python train.py --d_shared_expert=0 --n_groups=8 --qk_norm=false --init_std_up=0.0376 --optimizer="muon_variant" --decay_shape="pow" --final_lr_fraction=0.0 --batch_tokens=[32768, 65536, 131072]
Below are experts of layer 2 (counted from 0) of a mixture-of-experts language model. Rows are named router (the router's row for the expert), down (a neuron's output weights, with its number) and show model dimensions 0-127. Each number is 50 + 15 x the weight over its row's rms, rounded and kept within 0 to 99.
Before each expert's rows: a language model's description of what the expert responds to. This comes from a sample of Wikipedia text that the model never trained on.

# expert 32
Description: Word-initial prefix pieces
router:30 40 65 26 38 31 33 57 79 45 34 43 38 49 49 56 73 57 44 71 58 56 21 50 42 63 48 59 24 36 74 72 49 48 44 42 67 49 38 64 69 36 41 27 44 54 43 54 44 70 66 45 54 65 46 61 35 80 44 20 53 52 63 79 63 89 73 69 58 66 44 46 63 34 72 55 48 45 34 44 65 26 62 30 69 34 68 53 18 46 72 47 46 32 58 54 57 51 49 76 67 56 30 39 51 59 49 57 40 13 37 68 35 44 62 42 60 50 47 48 29 59 37 70 60 81 49 56
down0:74 40 48 36 32 51 46 63 39 48 53 82 24 56 44 50 42 64 53 54 70 66 81 70 58 47 35 50 45 54 25 33 48 40 45 57 48 36 56 46 47 53 17 20 29 36 36 27 50 62 53 43 30 45 50 38 54 38 39 75 52 48 68 57 69 33 42 76 70 51 55 40 44 26 22 52 37 42 52 25 46 62 28 84 61 54 65 35 67 48 47 47 44 63 28 60 63 52 54 48 50 44 21 58 75 34 61 44 57 62 67 38 50 36 53 45 39 50 29 64 62 78 27 43 95 38 77 65
down1:57 55 52 43 31 32 43 81 66 32 23 45 65 53 31 68 49 25 48 52 48 45 36 35 26 82 59 38 60 49 84 40 29 52 50 29 60 37 39 40 31 71 74 26 41 64 47 56 68 34 41 50 25 25 58 55 38 41 52 67 60 46 48 61 73 61 71 38 62 22 42 83 33 41 45 50 46 51 52 46 23 36 59 49 22 36 28 47 57 76 44 29 51 77 50 64 81 38 45 57 50 69 53 33 33 48 53 49 51 39 48 26 58 58 43 77 40 52 37 72 60 46 42 39 43 42 34 30
down2:77 26 32 54 48 69 47 47 36 53 68 34 53 48 63 15 45 60 73 56 50 24 48 72 58 46 19 79 48 70 29 27 33 45 38 55 40 65 61 27 42 56 35 74 49 44 46 39 59 56 38 21 61 45 43 37 30 58 35 45 48 57 23 65 52 25 44 34 70 66 43 78 60 66 50 70 33 54 45 42 59 58 52 44 78 62 51 59 77 55 29 47 59 73 49 70 43 52 25 26 72 69 68 53 56 44 53 49 23 63 55 66 54 58 49 61 46 45 48 49 53 43 73 65 62 41 10 32
down3:52 51 11 21 70 40 66 55 42 43 77 26 54 40 40 53 42 56 67 41 50 49 41 57 40 77 46 47 57 31 56 59 56 39 30 36 46 49 72 69 28 66 57 60 54 41 69 64 44 34 53 53 59 25 88 33 71 25 45 58 33 25 53 67 84 49 42 26 49 48 70 30 43 79 64 28 69 24 67 58 44 21 40 59 36 81 24 38 67 78 35 49 41 57 35 47 55 48 42 44 40 66 56 67 62 25 42 29 63 56 42 42 61 49 57 28 53 39 44 45 50 43 48 47 52 48 54 60
down4:48 67 59 25 35 48 40 45 34 38 38 21 38 53 60 45 70 52 75 48 81 53 33 68 47 41 40 45 50 44 30 49 57 56 32 53 66 50 71 72 38 77 24 43 43 55 37 65 39 56 53 37 60 63 52 40 54 51 13 86 59 61 61 42 76 39 62 73 69 43 33 69 28 45 62 63 47 36 47 38 50 71 45 70 45 73 55 38 41 74 37 28 57 71 74 64 57 45 37 52 31 24 45 40 38 26 24 50 53 68 51 50 64 60 69 38 46 57 34 58 46 37 29 59 48 06 43 64
down5:40 60 65 28 56 40 24 57 57 51 57 26 55 56 48 53 42 56 68 42 62 32 25 34 67 65 38 36 63 53 69 52 53 53 79 77 81 89 78 45 44 26 57 54 43 35 38 42 73 31 48 79 52 48 61 59 60 44 62 56 44 52 51 51 49 61 47 48 51 41 40 56 41 34 42 39 42 48 40 65 40 32 41 64 55 53 23 21 82 77 50 28 35 60 43 28 53 42 71 40 62 65 45 33 48 68 24 44 56 54 24 56 64 51 31 45 56 39 61 72 60 91 71 59 34 37 79 53
down6:50 52 71 26 85 44 60 70 75 40 48 58 66 31 42 39 51 43 65 39 53 64 41 76 52 49 40 49 58 63 36 32 48 52 28 18 43 20 40 77 48 52 46 53 50 79 34 56 77 42 67 55 45 23 74 20 43 53 72 86 47 69 42 29 84 50 54 53 39 36 31 44 66 53 54 46 78 54 39 45 50 42 38 22 63 47 28 61 40 39 48 36 28 70 46 40 42 46 59 68 70 39 61 48 46 40 36 27 32 44 67 43 30 52 47 36 24 34 69 48 64 40 47 66 56 59 52 41
down7:57 35 90 66 75 64 49 62 58 79 48 47 74 38 59 37 35 61 43 63 51 30 45 47 56 62 40 48 47 66 60 48 65 58 72 60 19 49 62 46 55 52 54 40 60 87 46 12 68 41 42 58 45 65 35 52 38 31 66 26 68 32 37 37 45 58 66 41 51 62 20 21 43 67 65 68 45 69 45 58 50 79 56 47 62 61 38 47 64 30 21 55 35 45 49 50 43 65 54 76 78 46 59 61 41 37 22 40 40 36 59 44 53 42 51 41 50 63 72 65 53 38 52 53 63 67 42 06
down8:52 36 38 57 48 50 66 66 52 49 48 64 28 41 65 40 89 53 31 47 36 42 13 60 67 51 58 54 56 60 53 44 49 64 53 24 57 59 61 17 79 47 50 44 47 23 78 44 56 77 72 76 54 37 55 37 24 30 42 33 65 65 23 52 30 43 26 58 36 41 61 48 54 36 49 41 66 83 54 64 55 61 56 58 47 54 41 72 63 73 72 76 50 39 60 68 48 52 67 60 43 44 26 55 69 62 43 52 54 42 44 38 46 21 39 71 26 72 30 36 48 42 46 56 45 44 64 82
down9:72 62 53 59 73 47 62 55 33 55 42 65 43 44 45 06 38 33 49 63 38 69 24 40 54 34 83 44 60 52 22 51 57 56 67 58 53 61 35 35 78 45 63 60 42 33 34 39 64 66 45 34 74 21 49 64 45 67 48 49 51 26 76 44 38 51 49 50 31 54 38 41 51 36 31 73 45 68 61 51 47 63 60 75 55 86 49 52 63 28 58 41 47 31 49 55 30 48 58 50 54 60 54 25 72 28 44 34 64 31 50 72 49 19 31 64 84 35 46 55 43 77 42 72 41 49 44 38
down10:68 38 61 49 47 28 43 79 51 53 22 44 33 35 74 44 63 61 41 47 49 21 41 60 32 52 27 51 20 52 84 35 65 69 21 61 77 58 57 47 40 77 49 46 45 59 56 39 60 55 60 69 59 53 44 53 23 56 48 40 47 56 58 66 46 34 40 54 27 54 59 61 26 63 42 14 45 46 43 62 30 53 46 34 62 45 35 53 62 50 77 93 56 49 57 37 49 68 82 71 53 61 58 50 50 39 63 67 51 36 39 55 67 75 51 60 59 55 35 66 10 44 55 42 35 53 69 28
down11:35 53 55 36 55 48 61 61 61 42 57 58 44 28 55 26 57 41 45 31 37 45 33 69 64 68 63 60 42 35 40 80 61 28 42 44 37 42 41 51 64 58 42 42 43 71 50 50 36 61 56 56 83 43 59 67 30 41 39 76 27 66 51 53 51 46 45 63 51 88 77 48 51 49 46 59 57 51 25 14 54 25 42 33 20 37 50 63 37 39 60 51 47 39 84 76 67 63 64 59 39 60 51 50 32 40 23 40 51 43 46 43 35 19 53 53 64 68 77 39 20 41 60 96 46 63 43 51
down12:47 83 76 76 59 45 48 44 64 75 51 46 41 50 33 49 64 80 34 79 64 48 33 53 64 40 48 39 50 42 87 57 36 47 74 26 68 47 63 55 59 30 42 40 73 51 29 46 28 74 48 54 24 60 42 48 62 96 47 46 44 64 41 58 74 48 50 64 31 40 56 28 66 65 41 46 44 42 42 28 50 45 49 46 67 73 69 51 24 60 54 34 46 60 62 48 53 47 70 58 56 38 43 42 37 50 48 73 96 27 52 41 38 61 52 33 37 29 59 32 31 59 38 57 44 59 49 34
down13:26 51 42 41 53 75 70 53 58 59 62 37 27 48 68 76 48 63 52 33 54 78 78 29 53 52 48 37 47 41 41 41 73 47 46 56 59 48 31 57 63 51 37 57 71 41 81 62 42 75 68 79 58 29 28 60 78 28 48 64 63 37 58 66 50 59 45 50 46 76 36 49 60 76 32 65 68 29 48 40 54 47 57 69 47 61 61 23 36 46 47 28 73 42 64 68 19 49 54 38 24 55 39 55 57 57 53 56 45 64 49 16 48 47 29 47 93 21 62 52 48 60 49 63 61 64 58 65
down14:44 68 71 57 20 33 43 32 63 44 58 46 40 73 79 65 38 20 54 60 66 60 39 29 43 17 61 50 50 42 41 69 32 58 40 50 54 46 60 55 30 42 30 60 70 45 39 76 33 62 46 45 38 56 62 75 60 38 26 54 68 57 50 41 66 43 69 52 58 47 53 55 49 61 61 21 56 44 31 64 60 52 99 36 16 54 73 68 41 41 54 44 45 56 83 59 43 55 56 47 56 24 57 43 41 56 63 30 81 26 44 53 31 52 52 63 53 48 53 22 38 49 26 45 73 47 40 64
down15:49 67 62 16 49 39 58 64 68 36 62 17 91 40 33 30 52 70 59 64 83 40 54 59 60 52 58 67 57 32 40 22 64 67 43 60 35 43 52 54 41 40 57 37 52 56 95 37 60 49 63 30 54 72 68 65 59 63 36 24 33 64 55 73 42 72 67 38 40 51 41 35 48 51 61 28 33 52 54 85 50 48 46 42 43 26 51 40 60 32 64 70 16 19 47 48 54 63 43 43 63 51 49 58 50 54 47 41 32 50 61 65 60 60 51 48 66 58 34 52 28 29 56 57 58 45 39 24
down16:49 62 35 33 50 75 53 25 29 67 70 85 55 53 44 53 69 59 41 47 70 64 53 43 46 54 59 44 42 62 96 65 21 28 37 40 66 47 61 44 59 73 64 31 26 50 36 49 29 70 55 57 60 27 60 32 55 31 55 30 64 42 51 57 60 28 51 49 82 30 57 60 43 42 44 56 29 38 42 65 41 44 54 44 61 42 67 59 41 38 49 66 27 55 63 44 47 50 74 25 62 06 37 59 60 41 74 53 67 43 22 46 35 56 61 46 53 38 55 51 49 56 47 10 54 65 57 35
down17:29 47 65 51 61 34 52 23 51 40 57 61 49 40 53 31 44 61 38 54 46 51 34 52 66 38 37 20 72 47 30 33 29 27 65 50 40 52 33 23 21 36 33 77 38 26 39 56 61 45 68 36 68 60 54 59 63 40 41 58 57 56 39 33 24 37 67 56 71 44 53 57 76 80 55 30 22 61 70 57 44 59 45 74 41 43 26 61 61 48 49 93 63 58 52 53 56 66 41 51 17 43 78 43 31 30 26 61 61 42 44 55 53 59 47 62 55 58 67 62 63 61 54 50 52 86 50 29
down18:75 44 44 60 81 74 62 64 53 44 64 46 44 55 47 53 47 52 63 38 65 60 31 53 13 68 58 63 23 56 36 52 60 40 48 34 83 40 72 15 19 52 46 66 45 40 77 55 63 43 63 50 61 22 41 04 54 50 54 40 39 29 52 47 58 21 74 55 42 63 59 49 54 41 48 56 48 35 51 52 49 42 21 47 51 50 70 47 52 59 27 63 48 42 43 21 52 55 38 39 58 59 65 68 35 66 61 71 57 58 66 45 47 63 58 60 23 38 63 15 36 21 71 56 39 51 42 36
down19:40 34 28 62 59 48 27 23 49 71 47 44 19 72 43 36 41 59 46 65 68 39 47 59 58 35 48 71 50 48 20 45 53 22 67 36 68 59 35 66 58 17 60 43 27 62 18 30 39 35 57 53 54 52 66 48 79 50 35 45 39 34 47 54 56 35 40 42 58 34 42 61 35 59 55 51 44 45 57 38 36 59 58 47 33 50 63 36 43 46 34 43 57 45 48 25 46 62 41 60 55 04 64 58 66 34 87 43 69 51 59 42 63 85 59 24 42 62 55 44 34 76 39 26 67 44 62 77
down20:33 52 64 69 41 48 68 63 37 60 51 38 50 54 62 47 48 78 53 56 51 78 59 39 49 65 45 48 39 40 75 61 50 97 32 71 47 40 22 48 79 32 45 36 54 52 60 37 39 59 36 58 46 67 59 55 58 66 47 33 53 59 67 42 55 45 73 35 21 45 33 61 63 38 58 79 55 58 41 39 52 57 42 50 44 59 32 49 62 73 21 70 44 66 41 59 56 80 60 58 20 58 03 44 38 40 41 43 52 15 49 33 67 52 44 54 47 77 47 49 84 26 66 67 53 53 53 63
down21:47 57 54 39 34 41 65 37 28 64 33 39 66 17 67 60 47 32 45 29 40 46 75 52 68 58 33 70 10 55 17 39 48 28 74 23 66 51 58 56 49 45 42 59 52 45 49 39 48 22 35 40 27 61 48 50 44 65 45 38 16 32 42 64 28 28 45 10 50 56 75 43 60 44 48 63 59 72 48 53 30 78 28 63 49 72 28 45 69 57 44 63 31 46 46 44 45 59 40 35 55 41 48 66 49 48 43 66 36 31 16 54 64 38 66 44 61 45 36 65 32 65 51 52 52 31 55 43
down22:27 33 61 70 68 55 75 70 44 81 53 34 41 49 64 67 67 61 65 45 48 26 49 71 62 71 71 56 46 50 48 61 39 30 58 31 80 74 28 47 52 78 51 35 46 38 43 24 53 55 25 82 24 61 61 35 58 45 47 48 42 60 33 36 45 74 32 62 46 40 50 25 80 51 60 58 23 41 33 64 69 53 29 56 60 58 39 47 54 54 67 56 56 63 50 33 57 66 34 51 56 37 80 50 57 32 36 58 43 43 67 61 59 48 54 43 70 24 19 74 65 57 45 42 71 42 36 52
down23:58 40 60 40 44 73 44 46 48 44 54 44 46 53 57 16 69 55 75 47 46 41 63 61 26 52 53 46 64 52 47 53 55 28 65 18 59 34 56 78 71 45 50 46 64 54 41 52 61 66 22 43 17 50 42 52 57 78 68 48 68 26 72 56 42 42 71 40 59 57 69 75 48 63 25 42 62 31 61 92 50 69 48 47 21 53 63 54 43 68 51 51 69 60 87 60 58 71 40 54 78 47 64 61 62 61 52 67 37 40 71 53 56 69 37 55 30 63 24 18 48 60 46 42 54 53 57 74
down24:81 73 40 24 51 49 45 50 46 52 48 35 54 32 63 61 62 25 75 36 58 54 37 64 22 45 25 24 28 50 27 24 65 37 62 67 61 49 56 46 46 51 58 54 19 38 54 60 43 54 54 49 62 37 40 30 52 39 30 45 58 82 43 70 61 43 36 23 52 56 46 55 35 43 47 33 92 51 28 48 65 47 80 26 50 45 41 58 53 41 85 56 51 55 48 34 47 43 44 14 55 67 35 47 36 64 72 47 43 65 40 59 34 53 75 46 58 17 47 22 40 54 24 39 42 46 56 48
down25:65 52 52 32 67 45 69 65 66 45 73 65 58 66 63 60 28 74 32 35 43 58 51 34 56 29 56 43 54 53 55 22 49 50 60 58 58 69 38 27 75 07 45 60 64 61 65 04 45 32 60 73 64 38 50 76 60 33 56 61 35 51 38 47 61 59 45 25 53 63 59 24 54 64 43 42 55 39 65 48 43 50 24 48 57 31 58 49 53 42 87 70 66 34 24 28 35 38 74 58 43 52 40 32 48 49 61 37 63 53 50 68 42 34 29 34 40 27 52 68 39 63 52 54 69 67 71 52
down26:54 53 42 84 55 60 70 50 68 54 59 64 61 65 60 70 53 52 44 33 56 33 58 45 47 61 61 53 66 39 30 83 42 20 40 55 54 34 33 23 57 25 52 20 58 19 49 39 39 64 52 58 33 41 42 54 44 40 71 40 53 39 43 37 19 48 66 54 65 35 60 62 67 45 46 61 60 47 52 76 49 32 56 99 56 61 45 70 56 55 58 32 65 61 64 54 50 44 72 36 20 45 58 53 54 64 51 48 58 80 69 24 49 78 47 36 45 36 79 65 44 24 57 58 30 77 44 40
down27:88 31 52 88 65 40 39 51 63 36 64 22 25 46 72 32 33 56 49 76 41 46 63 46 48 53 39 58 47 65 82 51 85 52 44 55 69 23 75 55 37 43 48 75 52 40 52 59 42 55 55 44 42 40 40 60 57 44 54 68 59 62 62 47 28 40 50 31 68 45 58 55 47 47 62 70 72 47 46 49 45 45 64 43 19 35 83 60 43 76 43 67 44 55 71 21 38 59 32 40 37 65 61 74 49 71 23 36 43 71 81 34 41 50 51 70 42 58 48 37 71 46 60 37 40 68 56 47
down28:45 47 38 49 33 38 48 35 81 52 59 36 50 46 68 68 96 42 51 29 77 57 35 40 26 68 46 49 42 73 62 47 57 72 36 59 68 50 36 32 33 45 69 43 38 59 31 50 38 78 36 26 42 47 35 41 46 60 45 33 50 31 50 34 66 30 45 58 45 60 47 32 66 47 38 38 57 66 43 61 46 60 51 51 54 39 72 49 17 70 57 31 71 66 64 29 61 56 55 62 49 58 66 86 52 67 74 54 82 42 11 45 41 44 63 44 46 46 65 19 53 44 66 50 63 25 57 55
down29:62 34 34 42 82 40 63 42 51 34 66 39 68 47 41 25 27 32 61 27 58 62 76 61 42 43 65 57 48 71 41 35 81 32 61 49 33 50 42 42 62 28 49 74 52 43 54 58 57 60 61 55 37 69 36 76 47 49 32 98 45 40 30 36 55 60 26 58 53 61 33 58 44 64 46 81 63 29 77 55 78 88 43 79 44 55 54 67 51 61 50 56 21 50 73 40 63 49 43 59 37 58 43 60 56 51 50 39 60 46 73 50 52 68 46 55 69 50 43 68 46 43 57 56 75 25 55 37
down30:72 52 56 54 46 53 83 73 19 56 32 76 47 39 56 47 53 70 30 42 57 51 74 31 52 33 21 36 73 49 54 32 56 66 32 79 49 50 74 47 47 38 42 71 61 53 46 46 43 62 46 58 59 69 52 38 62 29 28 21 68 54 61 72 14 40 55 52 32 57 59 36 45 68 49 56 72 75 44 57 52 48 50 24 10 49 34 73 66 52 60 44 56 64 31 44 61 58 31 41 58 36 58 36 44 45 54 28 56 64 39 50 57 56 72 69 31 28 58 63 64 57 44 27 46 78 37 32
down31:53 37 27 62 43 32 34 19 37 86 76 42 30 59 31 24 57 48 45 22 55 46 74 36 41 59 57 45 70 45 49 43 46 60 36 54 46 31 41 37 51 67 35 36 46 50 28 55 51 70 30 49 43 53 78 29 60 18 40 51 48 41 49 66 56 43 31 39 71 75 64 46 55 38 44 50 67 38 40 50 75 34 71 30 54 78 35 56 24 46 50 35 32 47 19 41 45 54 40 52 57 54 39 43 41 72 51 31 41 68 63 35 36 77 63 69 44 75 36 36 31 68 61 45 84 53 57 50